config = dict(
    n_layer=15,
    d_model=320,
    n_experts=16,
    experts_per_token=2,
    d_expert=208,
    d_shared_expert=0,
    activation='reglu',
    moe_layers=[2, 3, 4, 5, 6, 7, 8, 9, 10, 11, 12, 13, 14],
    router_score='softmax',
    normalize_top_k=False,
    routed_scale=1.72,
    balance_loss=0.00211,
    balance_bias=False,
    router_z_loss=0.001,
    init_std_router=0.014,
    lr_router=0.00176,
    vocab_size=23181,
    norm='rmsnorm',
    norm_eps=1e-07,
    tie_embeddings='early',
    optimizer='soap_variant',
    lr=0.00175,
    beta1=0.95,
    beta2=0.95,
    batch_tokens=[65536, 131072, 262144],
    seq_len=1024,
    train_tokens=493100000,
    steps=3635,
    dataset='wikipedia_en',
)
Below are experts of layer 11 (counted from 0) of a mixture-of-experts language model. Rows are named router (the router's row for the expert), gate (a neuron's input weights, with its number), up (a neuron's input weights, with its number) and show model dimensions 256-319. Each number is 128 + 24 x the weight over its row's rms, rounded and kept within 0 to 255.
Before each expert's rows: "comes after" lists some tokens at least twice as common just before its tokens as in all text. This comes from a sample of Wikipedia text that the model never trained on. Tokens count by the router's weight.

# expert 15
comes after: " | ", ".", "0", "1", "2", "; "
router [148 128 140 132 106  73 114 168 137 100 157 161 105 139 136 151 143 130 130 146 139 106  95 125 106 148 126 138  77 154 135  92  98 141 159 103 131 129 152 148 121 150 138 166 114 116 165 128 147 152 159 102 129  92  95 161 152  98 135 126 141  54 164 132]
gate33 [114 109 115 150 136 141  89 170 116 114 126 142 124 117 134 113 173 148 127 109 105 122 156 122 109 149 104 148 116 151 148 100 147  78 107 143 128  96 121 125 101 129  89 105 107 102 151 143 116 134 107 126 132 131 118 137 171 162 128 129 113  90 120 166]
up33 [134 134 113 175 132 166 120 142 148 142 136 148 136  92 112  93 112 135 142 123 154 138 135 135 114 109 141 123 200 141 140 120 120 146 108 150 134 150 117  81 148 112 164 156  69 137 112  96 128 146 100 150 133 126 133  95 115 181 117 151 117 135 161 135]
gate34 [180 118 139 140 145 169 116 158 170  94 164 154 102 138 130 136 116 135 117 116 123 186  55 134 127 126 112 100 128 139  68 108 118 132 126 135 127  71  98 108 106 165 169 108 134 114 146 105 148 132 140 127 115 163 129 111 129 114 153 112 127 117 139 128]
up34 [125 137 136 124 122 153 143 153 131 108 114  90 104 143 143 174 118 130 138 156 145 140 131 117 142 118 157 116 105 149 152 100 142 133 100 144 119 195 135 124 153 129  96 137 119 124 162 125  79 134 117 110 106  98 134 129 173 137 137 157 125 129 108 157]
gate35 [ 84 124 120 122 139 108  83 125 137 114 124 156 109 107 122 106 133 122 106 101 122 126 155 142 116 185 102 136 167 133 159 158 127 149 143 117 107 162 133 137 126 128 116 120 133 120 163 105 110 104 120 113 163 128 172 119 143 158 116 143  94 135 141 162]
up35 [128 132  92 141 149 137  92  96 131 132 160 120  92 186 138 131 119 109  83 127 119 155 106 111 182 147 144 112 124 140 136 121 100 122 114 156 181  96 138 147 118 122 155 103 123 146 100 179 125 128 141 192 138 122 121 126 113 145 123 125 140 126 107 129]
gate36 [146 140 124 129  94 139 109 163 127 111  83  92 104 123  71 112 152 129  99 165 126 148 176 133 203 146 148 142 139 159 143 139 124 146 104 129 122 128 121 134 168 106 116 146 107 134  82 163 113 119 124 135 110 164 123 118 150 116 111  94 146 119  85 113]
up36 [104 134 118 134  75 118 107 147  98 117 105 105 157 110 144 120 187 123 162 140 106  87 148 167 132 158 134 119 141 117 125 111 146 141 133 133 127 147 144 111 148 159 147 118  95 108 101 106 146 143  99 140 136 155 142 132 153 124 166 122 147  75 131  95]
gate37 [118  95 127 141 139  93 169 124 135 163 139 123 133 180 108  92 117 110 109 133 113 116 117 125 103 144 146 148 133 198 114 132 115 124 126 113 134 171  99 119 107 128 139 142 110 136 132 101 108 104 117 127 109  98 150 153 184 120 167 136 124  75 146 134]
up37 [137 142 171 170  91 102 120 117 125 153 132 140 148 122  85 108 131 130 124 114 120 138 149 135  90 112 103 128 135 174  97 130 160 148 179 116 114 139 133 132 111 137 143 153 127 143 116  93 128 103 111 129 155  60 139 155 154 163 139  86 104 163 113 102]
gate38 [122 104 179  96 119 125 127 107 171 100 139  90 106 111 137 132 130 121 184 126 119 160 104  87 157 132 124 110 108 144 143 126 115 134 110 142 120 138 123 128 111 103 133 112 149 126 130 107 119 111 124  83 144  86 103 107 119 116 109 165 122 121  93 149]
up38 [125  89 209 116 128 105 101 131 140 119 113  90 153 136 116 143  97 130 152 157 124 151 122 110 150 135 171 113 144 135 145 144 109 161 134 108 127 140 143 121 107 127 138 114  98 109 139 128 135 144 131 126 151 161 108 131 156 175 103 130 136 141  79 111]
gate39 [175 166 129 143 157 128 162 144 117 108 153 151 150 108 150 129 147 143 126 138 112 139 129  97 108 106 157 122 152 125 178 121 110 127 130 102 154 109 115 146  91 115 148 135 169 149 118 172 125 113 119  93 121 124 130 132 145 163 122 133 125 125 125 133]
up39 [100 129 133 102 138 146 144 151  91 182 180 123 134 113 103 125 159 134 113  86 111 140 106 131 138 160 147 103 145 126 149 135 128 139 106 162 131 144  94 135 127  87 146 116 158 131 118 136 102 139 149 127 123 120 109 122  93 126 132  96 115 152 119 105]

# expert 10
comes after: "\n", " |", "-", "% |", "|", ")"
router [125 120  98 120 116 126 124 156 148 108 148 114 124 136 147 120 102 104 128 112 140  95 130 113 135 101 139 150 155  83  94 141 156 136 176 155 148 145 126 143 106  84 127 138 132 152 158 130 151  94 101  97 114 145 123 118 139 134 137  95 110 113  96 143]
gate33 [128 145 137 150  90 120 138 168 142 118 123 129 132 119 151  87  92 153 103 144 105 111 106  77 137 117 110 172 157 131 124 139 107 123 166  93 125 137 183 140 150 148 155 135 105 142 112 139  82 113 136 123 168 142 143 138 117  96 202  81  83 138 167 104]
up33 [179 127 111 122 117  97  98 175 111 132 137 124 118 107  75 119 163 104 145 166  89 166 169 100  99  87 124 122  87 114  91 114 117 129 101  91 174 122 141  97 109 118 140 125 164 182 135 116 138 124 134 167  98 115 135 132  70 150  97 120 152 170 144 126]
gate34 [176 127  91  93 106 120 158 117 152  60 134 122 126 133 114 147 167 146 107  85 186 124  95 140 161 159 113 107 112 128 110  82 133 130  96 175 132 140 130 147 155 147 134 156  93 110 103 100 105 102 141 132 153 120  97 131 123  90 117 130  77 133 182 114]
up34 [162 147 123 126 110 137 136 140 122 100 105 131 147 127 112 125 137 152 132 139 123 125  99 105 131 157  72 148 146 114  88 118 107 115  98 134 120 155  93 118  94 156  59 102 169 115 125 140 112 121 118 111 117 113 125 140 150  91 133 129  97 126  98 128]
gate35 [120 127  93 129  99 116 157 117 146 152  99 129 152 102 180 151  78 145 156  64 123 151 149 123 141  79 148 140 124 111 176 134 135 151 139 146 102 146  93 120 146 166 102 133 150 148 127 131 111 171 152  92 138  83 128 105 137 101  79  90 101 142 140 133]
up35 [135 123 147 149  87 124 113 120 100 103 138 114  93 113  97 101 124 120 117 143 130 143 163 121 120 201 138 127 110 144 129 156 107 192  93 124  93 110 148 115 161  50 146 155 144 121 120 151 134  97 155 102 128 178 155 143  98 153 111 138 105 109 128 148]
gate36 [146 128 129 111 154 124  94 166 103 118 148 127  97 174 166 167 146 142 114 117 135 104 127 119 172 150 176 108  78 149 117 127 139 136 175 177 113 130 147 145 157 115 134 100 170 138 129 120 126 105 100 126 147 114 129 116 155 114 128 139 111 177  97 116]
up36 [135 160 150 139 103 115 117 164 133 145 151 126 137 161 120 127  86 117 146 125  94 134 120 152 112 134  96 131 107  66 121 123 150 149 165 148  96 139 192 144 158 135 102 127 107 122 138 128 126 151 153 128 153 129 124 120 144 184 134  93  94 123 108 128]
gate37 [115 148 162 104 137 107 123 118 129 130 114 141 152  73 114 139 149 133 129 110  95 146 111 102 136 130 146 125 119 143 117 144 141 105 129 159 104 119 103 153 154 102 107 149 138 125 162 121 139 139 113  98  97  96 152  85 157 130 106  99 128 174 135 113]
up37 [134 157 127 115 156  88 108 120 155 113 133  96 103  93  72 138 159 104 166 139 143 112  89 119 110  83 157  87 116 159 133 178 137 120 134 143 102 126 144 156 142 131  88 110 119 117 158 136 117 138  97 120 151  93 207  94 139 139 136 101  78 153 143 101]
gate38 [179  97  72 132 103 110 102 101  99 120 110 125 114  81 101  90 125 113 130  87  91 108 117 141 142 113 148 123 161 126 179  87  85 132 220 122 133 141 174 156 128 136 112 120 109 136 149 125 115 110 114 125 166 123 144 114 149 149  86 119  76 104 129 150]
up38 [116 120 134 113 131 144 174 148 179 152 147 130 155 109 160 113 126 129 121 150 128 161 135 163 141 160 102  95 107 114 134 123 151 165 113 133 129 109 130 125 117 112 155 142 115 115  79 128 120 125 134 126  74 129 162 142 121 110 135 114 114 157 147  69]
gate39 [116 112 130 136 125 134 134  75 151 160 132  98 164 116  90 152 120 152  79 129 191 127 145 129 104 109 136 150 150 151 121  89 123 131 159 109 123 100  85 105 120 153 187 127 117 116 126 125 111 125 109  69 134 154 120 145 114 154 110 100  58 128 106  97]
up39 [110 107 122 109  97 138 103  83 107 150 137 132  96 117 105 106 101 163 132 106 151 189 121  80 131 112 144 152 114 127 145 131 118 165 153 162 118 115 170 140  92 143 147 116  78 121 111 100 134 130 107  95 133 144 110 188 140 147  77  94 117 126 123 124]

# expert 11
comes after: " |", "\n", " | ", "| ", " |  |", "2"
router [152 108 130 100 114 127 125 141 136 104 130 162 112 180 113 164 148 107 108 193 123 125 148 151 108 107 126 153  88  96 132 111 120 167  96 101  87 142 118 152 123 162 137 133 123  87 137 114 127 108 138 114 112 134 118 161 136 130 115  81 136  73 115 139]
gate33 [125 139 181 136 148 122 123 111 147 139 139 113 139 130 134 122 168 141  85 156 162 165 126 113 130  92 136  84 157  83 138 197 133 141 114 136 125 139 132 135 115 127 119  94 154 125 119 132 143 125 101 137 151 143 156 172 144 108  91 144 164 139  81 155]
up33 [161 115  90 122 107 181 122 129  98 127 124 153 121  85 134 127 125 125 136 113  81 134 132  90 143 168 133 112 149 149 152 139 133 129 129  99 104 154 111  94 119  75 126 140 143 109 141 120  93 120 137 116 118 165 124 143 114 136 142 120 138 104 161 130]
gate34 [144 144 158 139 107 126 170 134 116 140 100 154 183 118 140 146 209 132 131 117 161 109 136 146 151 156 115 133 167 173 158 120 114 176  99 152 137  98 108  95 124 116  82 141  97 132 106 143  94 116 145 112  64 117 189 123  89 156 118 138 116  93  93 104]
up34 [154 178 145 154 114 140 100 151 153 133 108 146 141 128 150 122 168 134 117 114 167 153 138 105 110 141 126 123 124 168 166 135  95 148 125 148 141 128 114  80 118 126  64 126 134 163 159 175 114 173 129 118 104  93 125 110 129  99 138 156 119 139 110 132]
gate35 [ 85  89 107 106 121 101 112 155 110 123 145 107 138 105 145 106 129 162 129 155 118  97 160  75 184 154 143 129 148 127 131 110 147 164 100 145 123 154  97 145 139 139 129 136  93 148 125 113 124  87 140 103 118 144 136 133 115 131 145 110 102 164  82 110]
up35 [137 132  94 117 135  87 124 131 116 107 152 116  81 125 177 127 117  92 112 193 110 141  95 117  88 149 144 134 128 136 118 145 123 111  72 163 107 108 103 151 166 147 142 159 120 121 137 153 131 145 107 146  88  81 144 109 117 165 117 112 107 143 107 150]
gate36 [106 126 147 142 141 115 145 121 130 120 130 114 117 147  77 104 146  77 145 103 156 122 112 137 153 108 136 148 145 117 123 126 145 110 165 117 155 145 139 151 154 134 125 116 141 135 140 148 150  88 135 105 165 112 133 108 165 145  92 125 125 144 113 101]
up36 [ 81 123 176  92 150 118 140  99 107  78 140 114 101 114 140 106  94 122 117 176 136 133 149 162 134 102  93 146 131 132 149 142  98 152 155 150 140 138 111  94 151 122  69  97 146 134 114 120 149 152 117 125 135 140 151  99 148  76  99 167 144 107 136 131]
gate37 [ 96 146 144 107 101 159 133 127 147 161 140 125 120 127 112 115 143 174 162 138 132 124 130  98 132 140 116 101 104 128 173  83 146 119 118 134 118 127 129 160 167 136 129 126 136 135 137 120 147  76 132 102 155 149 108 119 203 106  91  95 130 165 125 116]
up37 [133 119 131 131 125 130 181 168 129 143 119 124  76 109 121 123 188 129 142 115 151 103 101 118 131 151 118 138 140 162 185 118 153 127 100 109 144 118 129 143 166 102 117 103 152 121  76 152 160 103 125  91 147 187 134 107 166 139 156 134 168 169 165 164]
gate38 [109  88 150 140 110 146 140 173 126 129 130 119 169  86 111 144 112 152 113 127 131 156 117  88 117 158 118  86 154 124 112 117  62 134 149 141 148 121 111 153 128 139 134 134 130  95  93  83  80  91 112 170 122 146 165 106 123 121 148 160  93 149 132 180]
up38 [145 153 101 141 136 105 124 123 131 109 127  98 105 201 136 133 140 155 102 132 124 109 139 164 125  86 162 151 149 142 129 136 124 155 136 137 102 144 122 129 151 165 146 110 108 165 133 157 154 167 117 122 109 118 120 151 153 121 126 118 181 124 109 128]
gate39 [ 81 140 121 128 128 130 132 138 115 164 157 118 112 138  99  83 116 125 125 129  78 115 131 135 172 118  99 142 131 147 114 138 136 126 172 124 125 161 115 125 118 138 123 123 148 112 145  79 125 118 124 171 166 174 111 123 142 139 154 116 116 129  90  67]
up39 [141 107 156 153 118 134 141 119  99 150 134 110 141 143 180 110 132 145 161 135 109 137 120 101 135 129 135 185 146 120 144 170  91 195 111 110 153 134 119 122 172 104 127 129 113 154 134 144 146  95 144  78  63  96 150 143 141 118 145 130  84 125 120 107]